From a checkpoint of a small mixture-of-experts model trained on Wikipedia: a variant of Muon for the experts.
Below are experts of layer 4 (counted from 0) of a mixture-of-experts language model. Rows are named router (the router's row for the expert), gate (a neuron's input weights, with its number), up (a neuron's input weights, with its number) and show model dimensions 0-127. Each number is 500 + 40 x the weight over its row's rms, rounded and kept within 0 to 999. Numbers have three digits each.
Before each expert's rows: a language model's description of what the expert responds to. This comes from a sample of Wikipedia text that the model never trained on.

# expert 28
Description: Table pipes and capital initials (D, G, L, N, P) in tables and infoboxes, plus gen in genus, Preceded, Succeeded.
router:568548498525491537474505443466559483508491467520482509452517516579514485440483509477482510505550556469483495424469496540523497519487509573462405430539516534465433516517422465409607548436476533460489552523528476562520503406499560525468524498567452501536496534484501532603507511531500512497506493581512459471455490516482462499527502446516542528466545525521427421517502503492515547545528
gate1:482512543560495564487493473560468540464474492540479486557498544513509482453510484452492532477508514500450590437459544503481436482471497473512496433550529484583532448557438484545514511487464499526507479514446506477442601498515475532555499569518496511460606538493509529519449545560529531502559439574417395527487450463509531544473516523547516517518488412552450480490487457530513452508511
up1:451484472566444420482479471436523563537533495487516513499446456566492528521537473504498502452384522448519537531480454471567517547522424478508628546520526502440528526511534499557541434474492492518474474505516438420509517479493517489508516532534489537520473497515540548508499486523515441438444470464571470482481593511548567502424435543552494561479428487499513496554506508483514484486511

# expert 4
Description: Determiners and possessives before nouns (the, a, its, their, such), and inner word pieces like ear in researched, seared.
router:538606515554433438475505460510418482537551498417486501406443503541442501482525538472507425492502507511532497532503527522523503490535530555484453492549527546554477521497518428508501511552480469486551492521436487468578503484560523604497499476548454522479501593489478544527499521533450451512497545538549490537564506451494455543501501506530556469489399509436478510544489503504487430484561
gate0:532555547453434514419537514445469518547520514486518500472463428504491466491524530461523460492523488574564550460550510579423568497483481506533594448544450487565507503530480546471537552527573543531471513483548476488627503524432552529503509517470475476487475518483470497450496535514446485560558492520489549561508537514507548480438536463476522530499540514451501488530458527407512541448511
up0:532517541404487550481481493456505527457512536498474524513471579477543565487546506495483500509475546483597552502509571484496443410548562445531463528508586494523546550492489496492416556534574483524456444431516489455472516535482500457440478457503478514470460518517476501521517464487440434550533472489481555465559476433492466503371537521469496482499503486538588504552495542503510529502520

# expert 14
Description: Word-final noun-forming pieces completing a word, such as stor-age, struct-ures, Stein-er, -ction, -iness, usually before of, and, or punctuation.
router:478577543579469472454577607519482517434479550440492490505533530493494490583556498530542456510531499629505498456496490460461547511533550480511475552442513527521491477426488494445540476507500493585457558495497428500468475514462518501494581488483557495487510514475459461485454480458511536473509540561594520523471549539524451488575545535453434531499517550492501506463439496476512503473487
gate0:482514544455514540455450489444492524363508450545505531486474474524558447479493483426460463565501446472472504558526459471503499476563503450498472549462532526529435462490434507474514467534494513492517524441496471440448498480464491543464492466528479518543556540408538547409510517560503451540533558529478474502484518500474542510508547448537456557516512440433503481512494442534581434556456
up0:516460462423498514511453404480551514445531472598538528479515516478553514533525539536466523447499469424562480557470556476481519512480504446432528464530436433485556535517428468454571431490519531479506486502538512507487515528514512536520492484530557511541519484401550500522486492455454462583559489513558495482454545470481493560530496553551512426451565538497502541476574449513515484516534

# expert 32
Description: First pieces of proper names after of/the/with: places, teams, people, as in Tri-poli, Tri-City, New York, Washington, Pak.
router:536470510428469553514531470507514432502444631552479414537503504395555492486432490483533505507492490498554482522462540515552524512483515491463512409424509517484481568494459471446486500466540437532438480515474475569489510490530520438541490452588514483493529426506468515514524574442509410519554513552500548482476526463466504455507457487457532473483556489469529517472487485541499485443544
gate1:464476551525483487449436526446457468454431455495493533476600489482473541529505532559503554499482495520464478510488474425542541495488474494492550554504546549528533469467540490618474480470526518471567489433458508427508547507414477474443508449501507574514545456530491511500569589464509514484575474469513480500528464533436452551450497485492528405475526442499485475444546526562529496504485
up1:467490532520472497511461503455502482508510536437456478564443423570538568525494497574515483495488535456442457540520526473458469584525443450577475544484537503476522412486529537508467532481451484542510450502504492516522474538520397513520504492563434484552462532522494546482522573503471557493484486506444563450581510480471532459601482526511528492496535454519514512560413473509481538530417

# expert 52
Description: Stem fragments within longer words, like ount in accountancy, conom in economy, ult in agriculture, and organ, cont, imp.
router:508518472468543586429476493475508461498597522533528524419532474459481514530470542492464504486509501419533554480505461420438507495452520514455548492490483531537507497509474534559533518569580525471446506523488493481525521482577502550450486562429492485416570489445470494473506475530532453523516512520502448543485525586421560521518483437456528418435562510502505528479531520552546521490556
gate1:543499502514485500489543448498491545526441516588496454451402516504541509449524545569500411446432524466570521564493454545529518489510522467500497496467444431513524553415477505469557503501464449524491576558509505489482501479556524488517531608480514480484526505421499450448502508491458487524585487556533529461422520523401496534455533515470537494502497470544525558478511513524439497455506
up1:496516509520488477491489456488485504495471505533562421573586436499518525496520466506487486509536469477381490405565519520509532494483537506444518464541484517496453517513478451459484532566469523551631470530529479510463503519526415494503497454523537484524525464612518457547488422498516419463526438482527499534438537499475476594496469520517463521484549508491493500459506516541480580542449

# expert 10
Description: Single letters b, c, B, C and word-initial pieces like conc, acc, occ, beg, often in names, codes, chess moves.
router:531499571517477524476511502489515473554450526454555513486503481443482459512490519557486527519438525521443486468420539440491505505453489473447544567475543521508465441575462490538457524474464460470515552508488499462523545474416423474467554496469538534499477500488473458426533500442471493460533509515556495470529477511578545417469439508489413445412493472486615487550539474539505541457446
gate1:437478467527471544474445521510501510486459502529500432471531455480525528535573463571530473473495559484495533439477556513449507525530499547444505507493537527535501395485459451494486504476453447468500480521511514519546487483540461467470434389488433535579435519502516608518494501553459550623460524535524440532487508519534480517536527533512482511510494553482507513477475531384513493437529
up1:507511519475541491578483416500519452580479522513503564498456465466502557453476491482469502515532470455527559381513571489527490447481568534522516518545454397456501514535433479574546506522539594540456566488498534482522511510486505463485503468459416453469532511492494508474569499552485545460483439518529469511473532476535474527544462425447505541465489452516481456435552508571513479510518

# expert 23
Description: Single consonant or short stem pieces inside a word after a prefix, e.g. Em|b|assy, pro|b|able, pro|f|anity, Astro|ph|ysics, prop|eller.
router:491552439480512519462514514534602504461518495479526478407518473515521526557522449473440540593526546540479519480497512452472475484490451551467500454454540465457389469526407491465539507519482511504508510506597460505572483464476514438572461458551481523546467491513482489427534469515446470493431472500535459466465501533501465460462548537540533445535516533429546443476519526422523518488481
gate0:488483529463510530545476563533561557517474519465519456390512471518531541487568555530487470509582530513445500518514518510441519486504485545496504568425497483505442452478445492460439532510512500563450522497478548545472502482521504529432453494548486570504438479483489479503437432462516451461492500544497475494509524485507445416656516509486538519554485465510551518446502543470582479499444
up0:559481486497523478510496494544545469506483531472493457568466516459516483470467550464532555492522453570498537386445546548520520451477588538517437485496506556470441497496602456451493512490456469524491524502465484466523534436536459499428490483468502507520568486444493504492518569457455546454513544474507468409557483457487491444500466494480457473422437463482554548573512534420454466497473

# expert 58
Description: Letters and pieces inside non-English names with diacritics or Cyrillic, e.g. İsmayıl, Araújo, Júlíus, plus de, al, in.
router:471489518505554425510505549509503527471518503435523446544475521578453462474461532542492474532547490529452514459533486500442582583524456485450538466488475455461496409487523484476471483578490508466522584488399542400512476514456422518588496488543577523450490493531502499484521473554593560452545533475533510527481505467445469493550505481520506505524453518517500524597528512513504504523499
gate0:486518552560469537557465492497523460472518461504462489530446526522433527549427551450483410520552501450508473533488493546478605505558485498511486439487512434487478487505426467439434454565516533512489466511475533479542399500479511548525530520529466553478425498463538454556544517447516577480572459550461492532456514548436506502466510500444505475544505494412517468476502503517522500427552
up0:540530503406476550420485508417533477496470518476440528482525495499511418497498468477504512494448557494524463508430432504501481507484475421496561458502440471602435462526517533468531492477455455553528536554596505538581445478497510451531491464444508525545438424549444469540485491506498502525512455530497537490508507471539448535515495561526485538466466491503529463535500518525507543553614

# expert 1
Description: Verb inflection pieces and clause-opening words in biographies, such as play-s in "who plays as", dec-ided, After, They, During.
router:507568441473589397426508495510474472444517526462473513520469498543470524487479504533460523488511437513491557499528455504504534511530438481471500535534550459509463549493453509515473470462493527447535449439502492429483463531468545491484551597580523552516522555529529484442512501505498553470485567487490548494526448488434591525466513513515565502517496456450550471495475458509500463598385
gate0:541572493478531466573475537484462528485450459467525537439486479482437498456521493515505506506462518498573524494445589423530549513463407477487506526587527493518523526493559480495563436454470521475498529513466509511473482475533593505449514508471464473499544458514520531537541440483542496510513475541429467491477563549471607497554472535502479554525536513497505402496577457528527460535413
up0:587474500501474558515428581477559517475464467453608500528531512528502450544471575502501544527520510578477518534548452533527546517439469505466543531504520493459426473498471524451552457509566482528504561553518479534491505481475439480436469449518467471516525488464455504474511461496523450433469563537561488467442548519544492528465550519455520543475480561490583562471466408536523515487497

# expert 6
Description: Article-title = markers after infobox ends, infobox field labels like Genus:, Website:, Died:, and table cell pipes in sports tables.
router:530489548486411503463507445512498491466577519555507494549510483499467459479505452396493500561505434474519538558525474533537467448522484523499472508538496519524489483459583541547582484478478546524507512514474495536529564506484550529586547474534459412551443514537536558483447488566423520570477508525477456487480441530467485557520562558492466445518436473528439504505508466454480493584538
gate0:507476457484519470476545510530512460536498518566505582445446467467463490483506490528519587485459441460490509516518557498499459487468465478450495512473498442533544477498467530497456495479487460503510514536515510469471533550518510474502486517404464509415450441504581504494452521537497617413476510512443446554434466488538523574563522519477560526388456578553457563517488523514503534499554
up0:453461497475501573518515499451458508435488487534486495493515528573433524486601500486497513521491441538437493534456548397553495443429532460480541431558405486445469494517455490498516540495553490431506480505493464476475578470549503502524552507457466429476536530569541523538472533514466507582530521542467473538574478493526458465522564447476436525491481491533557465468452532527471497461518

# expert 17
Description: Capitalized words opening a sentence or paragraph, such as In, On, During, However, According, As; also the c in .com URLs.
router:502601501460518437458501490443515508471546477538474465466539517552479460559497436505495521513489459518457497506513450529533518441504470588479478558445529527553425510508513430413485484548540476448496510503480512470544447504388557492515450461534522510527392540466520466445537495575489551487491505454467516447457497541442537499459481477498516501490422470448532454548468443434544486501479
gate0:457593526508551435576493531530519583564436446495620597598489469565504495514515436502528598511464503494504496487524549535505495489514475498489534444478485519551441490456512519567487525490550465481492490468443509446580488529502541496512509563499511551494511502453464471492486465555501507413507519473512526467451473467521500446430510517496483483489542487457520462540512581479554502471459
up0:520502446511524457485553516541477451524577494505531501576515525530493478478549513512537521591496550580458467527500494389510457523503535492582491560525543498558405467555559484499435551480512553494480519522492474425478447521471576536440487492514547509527478470457467503410468469498535519521568417499451462518496511522543461524468507462507443467477498508479441521484474487516511449401459

# expert 53
Description: Word-initial prefixes and stems of Latinate words, e.g. cons|ecutive, pre, res, sup|reme, pro, Pr|ime, Ag|ric|ulture, orth|olog.
router:502461544466513478458503446524494455470478498563435459427511466420535511458508452457518462521492534476552485469401576598515500434568474485462521514448497509471535476448474564573497421480474424501450498491541481502467457445517528521518502484467470526533469460453470474441434550534513559512541492505504492538466513443528484486448460518500453504472611472532540529431470521473434464513482
gate0:496583476432570449526486472493447516553425569446520509525508520460499496478485549495482540471537513464519458519470482598542518495497508469530458499499493576549459514516517475478539487396466531490500561476507491518465494484534456488454477520502498512520490524496517495560524554447508375511501454562467409515586520482606518493536491535511458461514549505387485461549474469528459502541516
up0:488470515554559492541436468488538490565503518428510509519497528489452586540495498386547468543559536565465489459481506495467483508532518464554420541510501474548508521560516532563484478493491569472421527482484487486488548495513520483486430487504464533513511528515516490522518578513543569448547517515460520477552538573417531465591463443508507476435560425503496436542497458468505519512433

# expert 51
Description: Colons ending field names in infobox and taxonomy lists, such as Class:, Succeeded by:, Family:, plus the and was in prose.
router:454516467506441484586556498552535433494507537512490482575494477467542516453542541531528539505548498506572521473538473450567499502566505492543501478519484509486540522411498543516508549516448566510513438478476471630556459475539508506538464476500470495471446497542475495544449505436423461505529498588437502454494538438501487489477528454537477488561513550516594464521529514477481540584528
gate0:529454469428485460484502497498520575467515531579417480500454556374508479504520523458498465473461464545532583509506543466520501458591537579501523486519462484492524567486513493517474475492471504456523533459548522539483541475511555504556423485499482493514466401499512540473495550445421502527488442491439519558449469575507469388457480502522503520480463448485537538516508504462456474519513
up0:523459483471534497452413504553577443522452539528472499523507482447506503496489501576486479452533528547493511427495493497496598495498479465510442478490506509548588422551504543515470516509470527456514540521411481473551521456474469573502539502441432513404461538512515542489540478503470507462499453492501568440600520428509491473483543558544463522482536501446469531455446435521496471523560

# expert 11
Description: Middle word pieces right after a common prefix in ordinary English words, e.g. en|quiry, Comm|ittee, techn|iques, dis-, comm-, exp-.
router:487519566506459519438480511512539486439555542523546598422498503490561462495507502491511487521492572512511513508496591435463500461418542490448487549473482463507483431504453554516526569429501522530469547508530439464522528494484525465434572541516485441488526521489465543429497579469458431459506548529513446470530507566509484490467539471526497420492542483471570531452464479571478541448497
gate1:536536552542485488488451512494435473542412539505510552419556509494451485465474485487489507500485386449467516455502460573505483533498470460523475524443414488573520521540487506480470523531512525495521474553481520502492516434447452408451480530460523498449516576429468536548500497512458466447595543425535486515529516515556485479484463534531501416538532572500497478548510558468503498481567
up1:491483438485517508450546474578548508425488491501497532589541473520501534494539472448424505530453527458555420506509547464576491462485517532543508499550492490511506468520425535489454471486477455481528537539430478538426500510535516539550406514462546443439511430482512485530497527496532497467521565562455476466564460540447465482535486487489444493584550551565522507428517488455564494536475

# expert 15
Description: Middle or final pieces of abstract Latinate words and common nouns after an article or prefix, such as as-cent, pre-vent-ion, number, debut.
router:507480458541488504512536446544497487536556513572513508517488449491571451537449524450500507450463466488534467520575450448509469476468552583445484524549463537579482430422446504435514496576545454579442450483494482516540517456563473532436547529480534499474472490544502495537535496493509565511531520437528521532519510569472500535465596554534486501432476579477502434513531491499527497497546
gate1:507487514457508558432519495500550460515496518538433540486484478472512519514484511474493513539523489432464511556469484456484535482480532518487573519513471456493453486491604489457554472550485552551535469527431545463525449459438601521503570498525464508506438483561496542524510527471503498519433437479505479488462592487538593514585451498578501470488484475517427455479492547498573521487604
up1:441522502456523451531393476515533449530501551536557523454515541442561498576442462432465587497432452449505481456531569541473498550558459454452491518528470476519520479508488500570534499524462491506474499461547496519559528485500432460473454438491486531485488530519582551460469492526454507565511512478508488485529418537506486484488508480553524537532485510565577550517440498515474427575538

# expert 49
Description: Middle pieces inside common words, especially after a first letter or two, such as arg-um-ents, tra-um-a, h-us-band, boot-stra-pping.
router:440509513536489497469511482565515487553432477573506537519514500528468592524478487533519514463473497558505506473551512530508482497500412492453482458499478417578502517463500543498443443487461531484510523541465525451497535538465418559463533503492497501432476519468470534516455517438492415491498455480492591483518572534462487454350536529496510539508570471543481533509418446500479462508550
gate1:511552470540415453520477457557533564467456493508494538508495551578531487503441444485559491482512508453447524500546506489514522475470526491493573450500557488496455493437423442505518475534439470480491452523535469501533555477522522563514440537515456524386467474470525512524506464501500442524504510475491464561420496516542522448575544487408465473601497512494569542478507446515436455538476
up1:500491510485528457436452535541502491458429561511527561491512493531533494561563428568433607573484473446476449555466440559612531480477535534583514446523530511508487503433512475472482508534553483555464516498469488469424479520520483469506524535417537470449469518523528500496535384525488471525460451505472515497501538462503478492557535440504452542500536471539483438466508520496487500488493

# expert 40
Description: Line breaks ending lines or list items, plus middle pieces of words after f or w, like witches, fraction, appraisal.
router:501428441419540439434560464450439479525510482463497563483505556444489431510472519575550437502490482493445500480484491526454508461534470526530561455516466547504558524533512477440492479483493523386536555547461512499432446530492514567520533544472466513514519515540485505488466542558472476523485450494553500508518478447464509398497508564542470483466559531500579592475479492479459472523468
gate1:457532487546515517562513538519528565467556554436457594524480578480490427498492547495487498477559536585500454463579524513470483466491469512512410515453521595459474503488451459515548426524508504497493553455521561422591500494442421530494516505444524560455471493577497540468485468532465537558511530492462563511476549515442443508494494473483477476495522492486538489510486526542521445490475
up1:462541488570467420445473481503489451534446464534500476504578491534425518499505464463468531482590510499524509479452490420509568521479514467525522506502480484559504534492570440402483512520395491523507420482528470573457528466550450479508491495469572497510455507417476455480517523506497505535532448538501458540561539584464529468522507521476443519478484529449466488478490492439579579494491

# expert 25
Description: Words completing proper names of places and institutions, and compass directions on routes, such as Festival, Museum, County council, Railroad, north.
router:483494475541571469504527480524528459530498532507586496526514422507461453514534552509492562473527473540542453478517583526446465490550513522573442522517457451484530379538496540555579512531509462438458482515485484521513565499420447504485529447468486437459507439586492452509473521486461527461530506532515482465503444557500469503547532439512446540466529470504514578477525523534546531505412
gate1:477477540449532502520420544509440452461490455526484456453505466539484430504446489496529550506504565543499495497510565493439525498448525501527577515546457470478506425547539495604466547495401576521467530498451519493400506518525538535463497462456506473504485546479558527487565460446462558477533492512571486522462531545498545498485421426510541556497485464551566503494539462548527513483485
up1:457504537543479497473511416414459445568539495470567513456467481542493520573450494481525482534440466500434436549512461529452521568522437448464510518505513475507543464573505523586474449518480505575487459506526545421537507450535493514509487480498419497551466502445486482492492446536473487468502516524548532493535490530591530512507545431541559446468453463555469510491500574448508503489426

# expert 39
Description: Pipe separators and digits inside sports and schedule tables, plus surname pieces after capitals, such as L-ann-uier, L-l-oyd, T-X.
router:470486512491531513475525495499498469510470429486488534472518546500570453526503464490462526565508494510478486439476459447468533603549457500545535442545508408478477503531555450534529476517493464486466410420512461519531532460503432454549497535533546436550534541517569508543559464394483532464492554441471496458540495492481558477559466521511519564536443546564497462556472576505513499474477
gate1:478550492525541571493458473496518476474495450450501447483569514437498457493520478556440492509532425481523527507496444488457491558587565543551500526480516484512521332458546492474557495460515494445552493541490566516473500467469520546491478552467529522473482449463534440494471523499492503492519557531533461541500521492495523497543540455624495541518571457533476502585510548537489469468533
up1:466558489509471521465584518488538509450508554540506508473492493568524473553432550592544568523520558492504517525531457517464477525555564480531442503430492546454496487454497464546449498536494443475539480474456492474510521438569520487475488466535462563511489459477477508446504542510469578563528453492427482509527516438425456454497457564553493447483476458534575452558516489587491469552517

# expert 9
Description: Whole-word or completing pieces of everyday institutional nouns and verbs, such as game, support, school, staff, chairman, PlayStation.
router:489436485529468526499512486505425509591495450551508621522523495499499434532603541553493438463512616541580481487524536559499477514500547511539541463440498457481497519489456483472466516522482414479460556455519463552493544492521456495480453496554468449523489420611479494466433515501486467501522536431509508483464453533522498468538544516503469557480475505484484543460499445540502498492487
gate1:493464468549484537516515554507573473540493508524571536504470499536479457476535567411500453516447501491509421498487559457535492434464517491486484534555518525458498479552485537565531477466506487547463519571492519492511492491522489482409495509517509444536492572493530549489479475421524452541465518499480458499354532499473573515465535519434610512552457436470449477486543528489563495527538
up1:500578506456499466550483416491514495500551543482468516482435520529518554512469442448556531460527517521494566573492601549452556562470581491477496457500534538497548466449525492500544498523555505523527515490555478456477500421413427493452458418612544430464485481516481489472518488503530455500521470470536474474492498469543501540485536607523515524540483506472501461512495448506530512437498

# expert 56
Description: Middle or final pieces of ordinary and foreign words, such as cand-le, mob-ile, ais-le, Teuk-se-onam, plus Thai script bytes.
router:480581574453369522544522460536493596472500542479519478496493470506456521554501455480517471441499518477506525511523536479477457463548488433508538449526502494440567458483478546526552529474568551521537562509486481506530517468527541492578517547528585462465425498514474438484494539512487510478554534541508491490540471523457429469524545528480431592505601561543482485486512518522483512508476
gate0:478480476431492591523521496561484500480542568500565584489482446453428500494542491506503502463511546458523512541516554468562510492524537531456471477519545513503471454480490494492520479528548489485533536489525528428449558529543578527481567480523490503570523500490447512479474466534441540546507452516555609572477517575599508471533496435570468549504511482557552550534526513536484465499422
up0:524505478553456486544537453541508461545491513518515547473524566584494512539536439532546578432447453475463461532526477481468479481493509491436519442519506506544491531466509495471410466501429490507470496486538463477486503431472533453440447501576457517459467516441459424500506533439524448521485488481491476574497470513538429441506554460560450524448467489486453463474493383524512448555446

# expert 18
Description: Middle word pieces after an opening consonant, such as N-ort-e, gal-ax-ies, Los Angel-es, plus decimal digits in percentages like 21.2.
router:458509531491451579506515530544505523504486437505475461471489472509478531558533491555490503540486482412514460481436561418454535426493565463472535545523491494491456514516481539472521519473532468514496486564565476492498517506551538436415492478527477545508534471503470511540454485455479417408455537507504417470544549485460459514491507463525550546525576478566468432480421598531506452472537
gate0:513574532517495524486496466490513466481471495534564497525509529513537470549526581463448507504461484414587475496493418493471491447492445465468498426545532484548505426457475481463471453457549409526501480506531561543457549524488472467415540461510399523505530455513499481574513514467438498505544455462515480518446550554455492546556429501489441471521451494459448512437480515422477481510511
up0:543530508519511483523485533555482462522460567507486515467508443518436463401492446465459458423543405501520508477508490477585545531557485505416503501447493507496519506461539545509449530459597485530581479505499483517580487479503529544493554509522553442475464514501547522453522526467558521552610564490513460512499492462576550489508483456514513473467565465471512447534548442468489465453524

# expert 62
Description: Country and place words (India, Italy, Zealand, Carolina, Dutch) and inner pieces after B/Ch, like Bib-li-ography, Car-ib-bean.
router:522538493552560482520504450498428493473467500531486473565526450476523495524546492517446511437445557544565528552459522596444421500456455415480544449513573479461484462555581517539507496463489462477555506479511546446488597540510488507532464508493540514513484437443540446466456489526561560513496500544531516509417510534435509508528501477530440479501520474469497432527508565501500527445555
gate2:484521532490508478525519518499473522547490494521466444475512457458440529505521468487499469484521448421449537528458471516458527600434509331553523535502502484507496449534504493500482453606518550454477462544540503494478474538520514550561446473481460474503456526502456571507522492605534455510534527532525471522510563540493511568554487472501537550545542465394507535492460502534492500513456
up2:628461500516465463517483511509552488520454518508499568528535546440497501542554525532500484551508563529536548587538454505480502520492546459494544488530534448484465526492492461517577557496521526490472512464489489550595612420460454500499566511494492536559478536430575483470495510530442529500467516505501500522416506461420533467527453492556474461424508529454454552457540480503513503491495